From a checkpoint of a small mixture-of-experts model trained on Wikipedia.
Size: 9 layers, vocabulary 4096.
Below are experts of layer 5 (counted from 0) of a mixture-of-experts language model. Rows are named router (the router's row for the expert), gate (a neuron's input weights, with its number), up (a neuron's input weights, with its number), down (a neuron's output weights, with its number) and show model dimensions 0-127. Each number is 200 + 20 x the weight over its row's rms, rounded and kept within 0 to 999.
Before each expert's rows: a language model's description of what the expert responds to. This comes from a sample of Wikipedia text that the model never trained on.

# expert 6
It responds to: Space-ending numbers and hyphens in measurements, scores and identifiers, such as 8.3 mi, 20 cm, 19–25, CAS number hyphens.
router,218,195,215,191,195,222,189,219,228,180,186,155,173,187,238,250,204,180,215,221,193,214,223,188,167,198,167,187,187,202,221,182,187,204,208,174,181,211,210,221,191,191,210,216,234,183,207,223,232,194,194,224,199,169,224,214,225,175,205,231,188,184,178,202,198,198,170,199,208,150,243,184,194,184,180,205,190,211,166,252,194,216,219,201,195,178,198,229,219,210,205,200,200,220,197,187,190,213,175,160,204,181,176,214,177,191,198,199,204,207,209,194,184,159,209,187,188,216,218,199,211,246,190,182,224,206,217,221
gate0,213,172,232,149,189,175,192,188,226,176,206,230,168,206,192,238,233,213,178,200,184,177,203,223,195,174,220,172,237,146,194,201,169,179,187,181,207,206,191,204,199,230,183,215,189,214,193,187,189,200,197,204,202,209,208,194,176,212,180,215,183,207,180,193,149,245,181,202,194,190,207,230,174,199,215,204,217,211,174,200,203,191,204,216,207,197,253,169,160,201,205,221,188,175,214,171,176,202,192,221,199,199,218,173,204,207,187,200,166,197,219,236,215,176,196,205,201,207,202,216,197,235,204,183,188,199,182,180
up0,209,218,177,225,198,201,191,203,194,206,192,176,228,187,176,175,192,194,225,190,192,161,179,171,211,226,183,209,195,207,160,215,217,228,209,228,191,213,181,216,207,203,229,202,173,186,157,210,206,241,143,220,182,207,196,201,252,205,204,224,185,203,207,190,213,187,227,226,236,188,250,165,185,206,190,185,181,191,176,186,181,205,189,192,180,161,181,196,191,192,208,209,189,216,191,222,215,194,180,171,228,203,191,190,187,199,227,190,201,205,229,157,170,220,220,210,202,184,196,198,216,215,204,185,216,210,184,238
down0,193,218,194,227,204,193,193,214,173,212,209,225,186,162,156,206,172,209,195,179,199,198,175,205,243,193,183,234,186,240,194,201,213,209,153,254,224,169,224,193,177,202,167,193,188,230,193,186,172,215,213,195,210,209,190,187,203,218,211,195,194,213,192,207,224,191,240,201,201,182,212,225,163,218,206,196,210,160,216,209,191,210,191,196,175,191,187,175,209,216,192,182,175,217,216,204,202,202,216,178,199,224,248,210,254,177,226,168,202,211,189,234,187,194,194,205,221,191,197,196,184,166,195,200,221,186,175,187
gate1,202,186,243,157,200,208,201,193,227,208,200,156,179,194,182,201,216,229,190,192,163,184,260,241,170,174,201,194,187,191,210,183,245,186,176,215,217,161,196,211,201,204,215,223,192,177,197,198,218,237,222,196,208,188,212,192,222,195,187,211,197,202,217,212,211,221,206,230,186,184,154,218,249,213,206,202,181,181,193,173,158,203,204,215,198,197,214,203,193,202,195,178,210,225,212,198,183,202,198,197,223,188,184,226,233,220,221,184,221,173,218,226,184,203,215,195,175,200,209,211,206,202,188,198,217,207,202,253
up1,196,222,232,161,189,242,174,191,193,208,182,185,179,186,197,157,212,198,199,197,176,153,246,250,215,207,209,209,189,211,205,202,215,193,185,194,227,198,205,190,204,191,211,237,217,193,203,215,205,205,214,193,215,145,194,202,195,200,194,220,183,193,198,182,219,212,217,210,195,158,204,205,216,191,214,210,189,198,213,194,162,208,208,209,195,182,189,211,193,208,189,188,204,211,225,230,200,213,191,202,196,211,199,218,222,239,251,224,203,199,206,209,217,190,176,191,205,217,249,255,192,199,188,206,236,187,200,258
down1,183,238,181,230,232,227,187,198,215,223,165,183,220,192,227,217,218,211,181,214,213,199,150,173,190,210,226,178,200,167,201,242,211,191,196,182,174,185,232,205,217,199,209,199,217,176,212,183,187,200,209,190,173,212,181,214,183,239,207,186,214,223,146,172,188,215,215,186,195,229,201,213,227,196,235,186,178,220,216,182,235,229,269,180,189,171,187,199,194,171,190,175,222,200,186,178,195,218,182,198,182,181,195,199,187,174,190,184,189,205,208,180,188,202,214,180,189,212,205,197,201,213,200,202,218,202,204,194
gate2,227,181,201,195,217,193,238,199,217,205,192,194,209,211,231,194,218,174,218,192,199,213,192,190,200,217,182,212,196,189,240,171,243,199,171,215,173,194,192,179,186,231,234,162,206,213,207,218,204,226,211,220,207,199,214,206,201,178,171,200,198,185,237,217,211,161,230,203,174,190,233,220,201,197,243,173,211,184,203,190,161,235,185,179,177,152,168,202,212,236,220,149,217,184,182,195,190,209,177,183,193,220,178,235,206,191,215,201,204,204,199,243,218,202,210,219,196,211,212,211,197,186,201,198,221,187,201,185
up2,225,217,187,221,239,212,213,149,228,217,215,190,213,217,210,207,198,226,172,163,170,208,208,198,215,237,215,183,209,195,197,195,211,214,208,230,226,169,204,184,216,208,232,214,213,219,206,169,189,210,197,181,223,177,199,227,216,237,186,229,230,197,211,196,182,200,182,207,176,216,187,192,169,218,201,177,191,197,190,228,215,195,194,213,214,183,162,177,177,201,188,172,206,220,210,220,204,173,232,213,241,217,215,242,184,169,169,187,209,197,218,218,214,195,189,202,232,217,204,225,180,187,215,231,214,165,219,197
down2,204,196,232,184,195,238,204,229,213,197,164,181,192,166,213,201,206,187,164,161,194,209,174,187,157,183,242,212,163,232,203,194,168,196,225,191,218,231,176,200,199,205,207,204,215,207,192,214,169,209,192,205,205,179,188,192,177,185,193,193,186,209,183,181,227,221,205,205,195,189,212,192,205,209,176,240,219,186,162,217,199,244,210,213,178,190,222,196,195,204,152,223,196,225,210,241,181,204,202,205,188,190,224,229,195,198,181,220,201,173,217,189,218,170,152,183,164,210,191,216,190,215,206,198,207,171,214,221
gate3,187,173,197,214,165,201,209,145,227,178,205,182,168,216,224,180,179,170,204,203,217,212,224,188,226,187,188,200,188,163,179,214,215,209,209,202,180,174,210,192,192,211,205,189,178,185,209,177,197,195,197,203,235,190,200,220,199,200,183,222,208,210,168,186,201,214,193,195,233,240,198,195,233,192,201,175,216,226,192,180,199,180,255,226,163,204,230,221,195,214,216,228,197,200,180,206,221,179,207,224,199,195,167,193,201,186,238,198,222,208,180,213,162,184,201,165,189,170,192,208,197,174,166,217,241,187,193,170
up3,209,189,202,238,226,178,201,177,205,213,208,228,217,216,206,197,194,188,188,147,191,204,194,140,173,216,156,201,223,187,226,200,158,211,174,202,233,188,186,187,179,215,205,178,197,199,186,179,239,209,244,179,191,190,201,217,178,193,195,210,196,182,209,178,194,217,206,187,224,209,192,185,221,220,191,179,221,213,196,225,191,205,208,193,160,208,181,222,175,194,179,202,183,192,164,204,182,183,192,191,182,226,197,182,175,243,194,195,216,195,223,212,229,211,180,215,195,234,187,227,195,180,204,212,224,146,197,200
down3,218,199,197,222,155,210,206,192,201,210,202,226,222,180,158,250,207,172,184,200,200,201,190,195,189,217,192,186,183,167,230,218,200,179,193,189,197,182,214,165,206,181,206,196,191,181,221,216,202,234,206,170,159,171,212,170,189,163,181,219,198,212,221,201,162,185,206,199,194,191,140,222,210,216,183,194,188,206,194,178,229,237,237,210,219,201,205,180,208,189,194,197,178,222,187,169,198,184,240,194,206,223,200,203,202,212,198,240,184,211,174,208,188,208,179,200,207,227,193,191,200,147,180,174,189,188,214,190
gate4,203,188,201,192,206,223,207,208,192,181,223,260,204,163,207,200,201,213,216,206,189,227,203,210,203,188,195,191,198,159,198,186,221,182,194,201,191,206,200,179,223,187,223,191,175,202,226,194,209,209,200,222,165,209,190,193,200,205,192,192,244,161,221,202,195,230,207,186,196,186,208,197,227,190,218,182,232,213,207,227,187,228,186,249,214,196,198,218,202,183,184,165,198,188,198,195,203,193,217,214,179,261,198,168,201,194,187,209,160,172,160,189,205,191,240,205,190,218,256,214,212,232,202,212,200,163,197,162
up4,188,184,201,197,184,213,201,202,202,178,204,235,197,176,205,237,244,251,205,220,184,183,190,193,225,196,212,204,205,185,225,187,210,162,210,207,213,194,204,215,197,180,214,183,194,219,228,190,204,216,211,218,227,203,180,170,186,200,200,209,250,175,210,191,214,211,223,159,197,174,203,208,191,187,234,197,199,227,180,215,205,202,182,215,204,200,198,218,166,184,182,171,191,209,171,232,204,202,195,207,169,218,178,163,165,192,226,212,163,178,185,153,200,199,185,172,176,158,226,207,222,223,184,202,201,179,178,169
down4,222,188,206,193,213,204,233,183,213,213,223,188,223,154,187,182,186,214,208,176,196,196,201,214,212,206,185,162,185,219,165,190,172,201,211,205,248,211,224,170,199,185,171,194,202,213,173,228,178,189,216,191,176,191,225,210,231,198,213,186,221,218,204,187,185,169,181,209,177,206,225,149,196,209,164,208,192,185,191,250,221,226,245,204,206,179,189,198,213,194,192,226,189,214,244,203,213,209,206,227,208,206,221,234,193,193,199,178,211,209,179,225,226,204,228,213,198,216,226,183,186,224,172,163,221,196,208,187

# expert 18
It responds to: Prepositions like in, with, for, after, and verb-final pieces in narrative prose, such as submit, recruit, proposed, wrote.
router,205,202,232,226,178,211,196,215,202,177,210,196,156,203,192,212,210,198,200,211,211,205,218,186,212,188,204,245,223,194,201,176,200,203,190,205,179,207,191,193,220,197,219,245,206,202,185,201,215,209,170,189,182,210,150,192,176,205,171,165,218,214,247,225,190,219,221,188,195,179,178,197,244,210,194,195,181,186,196,134,228,190,207,201,193,216,252,187,209,190,162,218,190,215,184,203,183,187,187,194,214,193,199,217,194,219,233,158,192,221,177,247,212,208,205,195,176,178,190,185,216,175,215,219,180,216,197,211
gate2,161,227,188,200,189,210,194,191,191,204,217,246,201,195,175,211,204,202,188,171,196,176,194,187,201,196,191,194,159,178,240,234,187,211,199,206,205,201,186,204,199,233,229,219,217,222,192,199,209,215,202,200,204,215,204,145,140,177,225,214,214,209,207,199,211,159,195,197,214,234,197,193,214,174,188,182,186,230,187,207,178,206,211,205,202,175,235,180,179,220,164,173,175,165,198,223,162,191,231,182,196,171,173,204,179,202,203,200,211,201,187,215,211,207,200,175,173,213,179,150,175,221,207,199,180,207,213,197
up2,167,181,218,193,200,181,241,176,202,176,209,182,205,200,225,189,208,195,178,203,210,218,166,205,197,206,193,213,217,178,157,184,219,211,197,172,192,218,243,208,199,167,228,188,192,209,213,155,201,211,173,221,205,220,179,209,182,202,177,184,179,194,204,166,195,213,217,201,197,209,201,195,199,231,156,214,178,187,232,206,235,174,192,215,214,225,188,194,179,191,200,181,215,242,225,199,216,215,223,189,204,212,226,203,162,208,207,217,202,226,208,179,171,185,208,228,241,207,204,194,158,184,230,197,240,214,213,236
down2,208,197,201,185,164,183,195,207,195,211,206,207,215,244,174,162,172,201,216,152,191,189,196,187,214,196,208,177,183,209,197,216,199,202,199,194,209,225,188,223,183,196,168,222,240,211,182,193,194,212,189,243,203,209,159,206,229,207,201,159,211,176,234,206,187,218,220,203,167,192,182,176,196,203,215,170,173,217,224,192,212,189,196,204,205,192,239,209,184,205,204,222,203,212,188,240,178,204,193,145,203,219,195,200,201,216,211,176,176,190,196,214,169,188,215,245,213,228,195,194,166,259,193,199,194,208,197,222
gate3,192,173,219,195,216,209,246,215,210,197,192,181,201,186,196,185,172,222,171,212,226,183,235,204,198,205,200,253,204,181,200,209,207,233,216,199,224,216,173,188,216,217,196,198,209,194,176,192,209,205,175,222,182,187,222,208,170,202,194,183,184,185,214,195,209,221,181,210,201,204,221,225,213,199,219,221,213,210,158,205,234,241,210,201,173,165,190,185,188,207,194,205,226,194,186,188,176,188,208,195,148,214,169,192,166,201,192,237,201,196,195,201,217,188,214,180,240,176,164,248,190,217,223,193,153,192,189,227
up3,208,224,187,216,182,185,206,219,201,219,179,201,210,209,220,215,182,229,178,201,189,215,198,185,224,158,222,204,176,181,214,224,212,223,214,202,206,191,197,204,229,200,180,192,193,192,226,190,184,213,168,175,206,176,212,226,180,200,162,153,201,205,196,192,182,207,219,229,210,213,229,259,178,231,211,189,200,213,170,180,224,212,199,181,201,219,206,221,162,180,204,172,184,208,181,146,186,213,204,211,182,198,177,189,203,179,190,181,195,199,174,208,203,203,210,169,227,203,261,223,226,188,200,208,164,215,214,173
down3,245,212,193,188,218,201,173,195,184,192,181,223,206,201,209,161,220,225,212,211,213,214,189,186,190,218,209,178,175,208,182,185,190,194,180,218,190,195,220,175,207,209,171,160,182,233,258,204,200,191,188,207,187,212,192,199,206,175,193,182,198,195,217,240,177,164,195,212,234,231,220,216,229,215,213,192,184,228,192,216,207,171,178,196,236,191,178,188,198,168,165,170,186,164,159,175,204,221,187,208,223,192,165,199,212,211,199,169,184,179,225,193,200,198,180,206,183,212,206,159,196,157,215,214,194,200,206,189
gate4,200,200,207,177,178,212,226,217,187,202,198,213,203,197,210,180,201,210,236,182,203,178,183,180,205,196,171,204,191,167,214,197,183,186,207,199,206,149,220,189,181,191,214,157,201,251,209,175,217,179,178,205,255,190,148,193,215,213,201,177,220,213,188,204,202,223,208,156,211,194,192,220,176,238,210,185,176,158,178,224,230,189,217,226,177,176,174,225,206,182,177,184,186,193,169,202,215,227,239,187,217,214,205,170,202,210,191,207,186,187,184,184,202,200,196,194,205,196,190,219,206,202,218,228,238,192,176,191
up4,223,187,196,238,208,207,191,219,226,225,193,198,207,239,220,208,197,197,192,209,227,200,213,235,215,178,202,149,178,187,202,192,218,206,184,166,220,190,210,180,239,189,213,219,188,165,202,185,217,229,251,202,185,231,236,192,215,228,177,195,205,230,178,197,212,210,174,199,172,209,202,191,189,199,231,209,205,215,211,187,169,191,185,183,192,205,223,166,221,176,165,204,184,224,216,165,194,196,183,171,202,211,222,171,213,199,210,222,193,179,219,207,174,189,214,203,187,183,184,175,207,181,146,203,200,215,233,183
down4,196,191,186,204,177,217,201,193,222,179,188,194,214,202,189,192,203,220,186,199,200,202,205,174,203,214,216,196,183,226,182,177,187,191,161,221,213,160,176,203,167,217,204,163,207,218,200,190,203,210,166,210,213,201,187,173,206,185,203,228,209,212,204,221,186,189,224,156,197,175,162,234,203,215,237,195,173,204,170,198,206,195,212,244,198,198,145,196,199,189,201,161,164,168,223,187,197,234,205,188,196,200,191,179,192,175,227,197,203,210,208,165,219,185,153,157,222,195,158,211,209,195,193,192,236,206,201,178
gate5,232,180,203,193,183,194,211,203,236,185,216,166,215,174,230,188,167,188,164,212,194,180,186,200,205,212,184,212,204,172,205,217,212,195,187,211,228,208,183,190,209,225,198,249,204,177,168,161,167,176,170,205,207,226,196,177,184,176,243,153,223,202,201,197,201,196,221,202,191,209,198,182,192,191,209,199,208,211,223,221,218,200,205,224,195,195,216,165,213,164,184,183,183,189,202,172,192,222,178,220,183,217,210,193,210,242,201,200,197,199,207,208,196,203,171,216,183,219,229,209,258,157,209,197,201,189,160,182
up5,212,192,183,215,207,218,202,218,164,201,182,202,174,255,162,216,190,192,205,212,200,242,187,187,181,200,186,233,209,245,230,176,206,217,243,205,176,179,205,196,209,173,215,180,176,207,211,184,225,217,206,176,204,190,194,243,217,182,194,215,167,219,200,206,195,189,231,180,226,168,212,205,196,225,213,233,191,183,187,206,189,198,214,179,225,167,194,221,192,232,181,215,225,193,235,215,220,190,193,220,209,179,200,175,180,175,190,191,207,191,165,178,198,169,234,202,223,211,211,192,186,234,196,201,214,187,203,234
down5,194,195,181,213,205,189,204,194,231,224,200,254,180,270,208,206,218,213,193,190,197,195,191,259,230,208,151,191,163,169,208,216,197,193,239,184,191,221,202,186,194,196,188,175,188,201,194,202,200,183,202,205,194,180,198,200,201,191,202,209,162,215,239,235,193,201,217,199,217,201,228,180,168,207,207,153,172,195,191,183,198,219,220,194,190,218,170,192,203,236,233,232,218,221,198,196,215,188,189,222,154,236,218,217,216,208,234,200,197,200,194,181,188,213,203,214,211,197,216,187,202,204,218,181,192,198,201,206
gate6,185,202,204,220,223,226,203,201,165,168,229,240,193,206,244,213,198,177,212,201,225,192,196,207,169,174,186,229,188,212,209,207,183,197,169,207,217,209,218,195,236,176,201,250,181,246,202,220,224,187,219,182,201,163,239,182,169,220,187,206,160,194,187,181,174,215,202,207,210,250,182,202,209,199,208,196,171,203,179,227,199,226,203,209,187,231,206,185,183,198,203,205,198,177,184,227,207,205,199,209,211,189,222,221,190,164,173,196,192,221,200,182,250,203,209,217,182,201,191,186,178,215,203,179,195,163,195,204
up6,214,198,192,224,232,223,137,189,217,173,185,203,209,198,220,184,197,225,199,191,187,214,228,164,191,192,178,207,188,196,217,230,229,183,204,204,225,210,194,198,218,208,200,192,178,174,200,193,198,190,223,215,200,221,205,193,229,166,196,183,246,201,172,181,236,207,214,202,204,214,197,200,175,182,179,202,209,194,226,242,189,178,206,196,175,217,208,211,248,227,206,209,211,180,249,187,203,209,218,192,200,182,181,220,207,235,202,202,196,228,200,197,168,200,219,179,190,230,163,253,181,185,232,198,173,184,199,194
down6,224,196,192,233,185,208,264,186,175,178,217,208,188,208,217,208,202,165,192,186,203,199,209,187,180,217,179,231,222,189,222,194,196,208,190,218,202,210,205,191,208,195,214,203,193,212,197,217,204,211,231,169,194,179,242,183,205,197,200,173,168,177,183,169,224,223,196,209,220,204,219,204,233,194,241,193,212,198,198,219,210,203,210,178,194,193,212,213,206,193,192,230,204,205,220,226,179,216,171,208,194,207,198,198,191,189,190,200,211,194,232,175,274,211,230,180,158,173,216,160,218,211,185,189,220,155,200,236

# expert 24
It responds to: Short lowercase letter pieces inside words, often Slavic or unfamiliar names, like y in benzyl and Wilczyński, ur in injury, h in happy.
router,180,183,194,165,222,189,208,193,210,216,185,170,215,203,188,185,214,188,224,189,224,196,225,241,172,223,212,199,175,229,235,179,203,167,198,204,208,172,233,222,171,191,221,194,221,171,180,214,198,207,216,199,218,212,201,188,199,212,197,231,220,196,198,224,175,213,181,188,190,231,195,228,210,198,214,200,214,215,211,190,210,208,200,207,196,162,188,210,225,172,226,205,182,207,192,239,220,207,197,199,203,186,178,172,203,161,209,220,205,206,236,228,209,235,213,165,153,162,165,225,173,214,226,182,187,163,201,186
gate3,142,195,216,223,185,215,218,210,206,171,219,198,195,230,235,194,244,217,211,228,173,234,221,226,218,193,203,197,195,196,231,198,202,179,217,193,232,219,244,189,239,218,196,224,204,232,210,227,192,231,205,182,185,207,222,185,172,194,213,189,219,185,239,204,182,230,184,196,210,170,213,203,223,216,219,221,224,218,188,183,174,214,197,209,163,204,215,189,222,165,207,188,196,157,224,218,192,198,197,192,199,173,205,181,198,182,194,220,193,212,204,212,214,164,177,206,183,202,197,193,174,190,241,198,197,173,206,190
up3,204,182,200,175,216,192,203,220,201,194,189,191,216,186,187,180,228,198,233,198,165,211,237,249,194,206,199,208,206,194,206,174,210,180,208,173,207,199,211,171,211,204,207,192,194,238,210,196,214,234,213,206,166,212,220,212,214,210,198,195,200,186,260,186,198,204,184,199,197,198,232,170,202,192,190,178,205,199,192,194,195,186,224,199,220,175,243,196,193,204,193,201,203,180,195,235,201,206,194,220,176,167,176,183,178,203,205,164,226,271,178,200,191,205,210,206,201,197,166,222,170,222,267,195,228,190,211,190
down3,227,224,231,186,200,186,173,216,196,240,222,218,186,192,191,205,187,218,189,212,195,209,209,175,192,188,245,195,222,205,211,205,210,197,228,226,203,210,159,193,171,210,234,205,210,188,203,237,192,157,184,192,185,198,162,222,205,210,208,260,172,229,164,181,221,208,179,188,227,194,170,195,182,241,212,175,183,196,194,208,219,171,206,177,155,204,187,195,186,206,181,191,209,228,180,211,190,193,201,178,201,221,185,197,224,189,191,205,176,184,208,211,238,217,247,188,184,197,200,200,193,223,195,215,175,194,217,215
gate4,215,217,189,206,184,196,215,178,205,175,233,195,178,198,190,210,189,206,189,235,199,212,175,196,204,229,219,185,188,206,180,189,185,168,195,206,228,163,210,176,187,170,181,162,182,155,169,228,231,209,195,187,189,183,187,207,165,162,215,192,182,200,186,205,211,197,191,188,234,208,195,183,227,211,230,178,223,222,178,235,202,233,215,238,168,229,189,208,209,209,187,241,216,176,187,227,203,219,179,199,204,216,172,212,214,211,214,157,218,185,183,189,221,180,201,190,187,228,180,215,206,214,177,188,244,192,203,216
up4,183,205,182,162,210,178,191,194,215,224,175,181,213,200,189,235,205,171,183,206,212,195,198,203,198,196,177,206,198,197,169,209,202,220,190,197,203,216,174,206,194,201,193,251,218,247,192,168,179,173,183,205,236,193,179,192,234,222,202,195,195,208,203,200,229,223,219,238,173,197,189,191,209,190,159,192,147,191,199,218,200,222,187,185,222,189,227,202,180,215,205,229,205,212,235,181,169,143,207,196,202,177,209,197,243,189,182,205,173,232,209,201,187,226,175,171,200,190,195,195,206,190,220,205,162,218,206,174
down4,193,160,171,180,191,165,203,224,221,201,183,196,208,212,183,218,176,233,201,215,197,134,169,192,186,206,218,206,176,174,209,207,220,167,215,182,182,211,177,189,184,181,183,225,191,191,172,196,206,224,193,170,208,185,191,173,195,137,218,182,196,192,192,180,200,236,163,188,228,167,187,217,218,197,180,176,201,190,216,193,229,197,210,238,193,199,188,228,187,185,186,190,208,166,221,236,185,187,192,226,189,196,226,200,208,209,203,186,236,208,226,190,201,212,203,200,224,185,181,189,184,220,184,187,215,200,181,227
gate5,147,207,184,202,174,179,197,173,208,187,210,227,210,184,200,184,192,192,195,194,182,175,196,215,224,188,171,221,209,212,262,206,182,170,201,175,224,234,172,167,188,194,199,196,210,198,183,233,187,205,175,184,200,188,214,193,161,215,182,194,189,167,249,201,231,218,229,214,222,216,209,203,174,210,209,228,198,184,221,188,229,200,242,230,184,215,195,211,186,171,212,204,181,200,195,197,222,182,199,185,208,152,190,186,218,220,230,200,216,229,191,216,201,195,213,191,176,172,186,203,216,222,231,222,188,215,184,208
up5,146,193,219,212,194,180,191,200,211,178,185,221,181,169,210,209,177,217,240,188,191,172,182,204,179,188,186,194,201,213,190,206,217,205,208,185,261,216,221,187,184,193,205,223,194,204,216,203,194,204,203,170,211,170,212,188,170,202,164,201,183,188,238,237,179,225,239,205,196,249,195,185,189,206,195,179,188,184,200,191,190,224,199,236,181,205,205,223,208,163,217,202,165,204,167,222,199,198,232,152,210,157,197,199,203,236,212,214,192,230,184,206,204,170,208,187,177,190,180,217,192,182,203,194,188,190,216,199
down5,233,183,187,205,187,227,162,207,223,202,207,185,190,176,224,156,200,196,210,187,184,205,170,185,167,202,172,203,209,160,181,217,220,226,208,238,188,211,148,217,215,196,184,178,205,163,211,200,180,184,227,170,201,187,182,189,232,175,217,192,211,248,192,168,206,212,174,201,194,216,221,211,216,215,168,181,197,228,213,203,233,220,184,183,200,209,194,192,231,187,184,208,209,189,178,201,216,202,206,200,167,206,223,198,208,207,174,220,183,192,185,205,169,185,208,223,186,177,211,195,156,188,187,201,164,163,205,213
gate6,215,231,174,215,224,241,174,194,197,157,175,175,190,207,176,203,231,218,165,186,169,200,211,190,181,202,209,196,194,245,254,210,236,186,178,217,235,202,228,194,195,187,207,199,193,184,187,194,198,260,197,185,233,196,173,180,169,187,188,179,217,184,210,167,202,183,213,162,222,201,220,189,214,201,202,218,236,196,208,205,208,209,208,201,205,212,212,197,207,183,208,166,208,200,179,208,181,227,194,195,197,206,196,190,211,220,233,183,185,202,212,215,201,246,205,192,219,163,180,200,205,226,203,213,190,232,219,212
up6,192,223,226,211,194,209,160,173,223,229,194,212,169,214,237,195,200,213,211,209,206,203,223,198,218,220,178,194,225,214,240,193,156,206,206,215,205,205,201,203,165,211,222,206,177,161,184,165,192,186,163,236,179,165,218,199,197,209,197,220,189,207,242,195,189,189,209,196,187,232,191,171,203,228,198,185,169,190,194,179,195,201,180,180,186,173,206,168,185,177,198,212,206,190,168,181,169,204,186,227,204,206,219,190,175,210,212,165,199,194,206,204,181,144,182,199,223,236,197,212,217,207,180,186,195,187,161,209
down6,223,218,229,204,222,216,210,184,239,178,207,196,188,212,214,211,197,209,196,229,199,189,192,203,148,184,187,216,172,236,196,216,217,210,208,186,250,210,219,226,206,225,188,225,163,175,174,193,210,202,230,171,210,211,206,203,198,207,183,181,222,177,183,162,196,221,185,208,185,229,191,226,224,175,229,226,187,178,178,206,196,210,177,184,185,209,219,194,180,204,220,217,160,170,224,228,180,189,217,226,209,214,194,200,196,243,188,219,219,221,191,196,172,209,206,172,230,185,212,181,180,234,198,204,202,236,219,209
gate7,181,190,207,157,187,215,209,215,200,190,240,163,210,208,178,199,234,226,176,223,214,208,228,200,203,205,207,193,205,208,214,175,197,177,194,200,185,207,195,231,201,186,246,217,220,183,225,190,180,233,204,198,200,218,188,206,210,213,174,204,236,192,248,221,210,217,195,175,173,189,218,221,230,214,253,211,219,179,210,176,219,213,229,229,193,191,155,207,210,207,185,201,221,193,167,195,229,193,188,197,223,203,209,194,208,208,198,154,222,193,190,232,198,231,188,209,205,225,209,216,206,210,191,218,193,258,204,204
up7,197,192,221,239,212,168,214,189,210,190,219,195,190,175,177,195,179,208,210,221,230,207,203,211,211,177,183,218,202,165,199,201,198,231,203,195,197,191,214,221,224,197,247,202,185,181,190,171,225,183,186,200,208,185,216,242,210,225,198,198,173,203,193,219,236,202,240,204,175,207,211,206,239,187,181,193,167,212,154,190,183,249,189,179,241,194,216,195,169,182,229,213,215,202,223,209,181,200,172,166,203,175,216,180,193,182,177,205,171,207,212,204,201,176,235,190,201,195,183,189,238,227,203,176,174,219,192,223
down7,160,194,163,181,190,204,196,228,205,197,175,208,197,202,215,196,195,225,205,198,165,188,209,213,167,220,210,210,192,232,194,198,203,162,204,160,205,173,189,182,206,230,199,193,241,162,203,214,195,202,201,182,212,210,199,190,229,194,240,231,246,193,203,203,187,191,207,190,230,192,192,201,215,196,209,157,189,194,205,208,253,210,185,175,189,237,197,207,211,210,198,210,182,163,199,195,231,175,217,176,206,194,184,203,177,206,217,193,240,194,203,210,221,239,185,243,184,202,239,214,194,199,218,205,217,179,216,243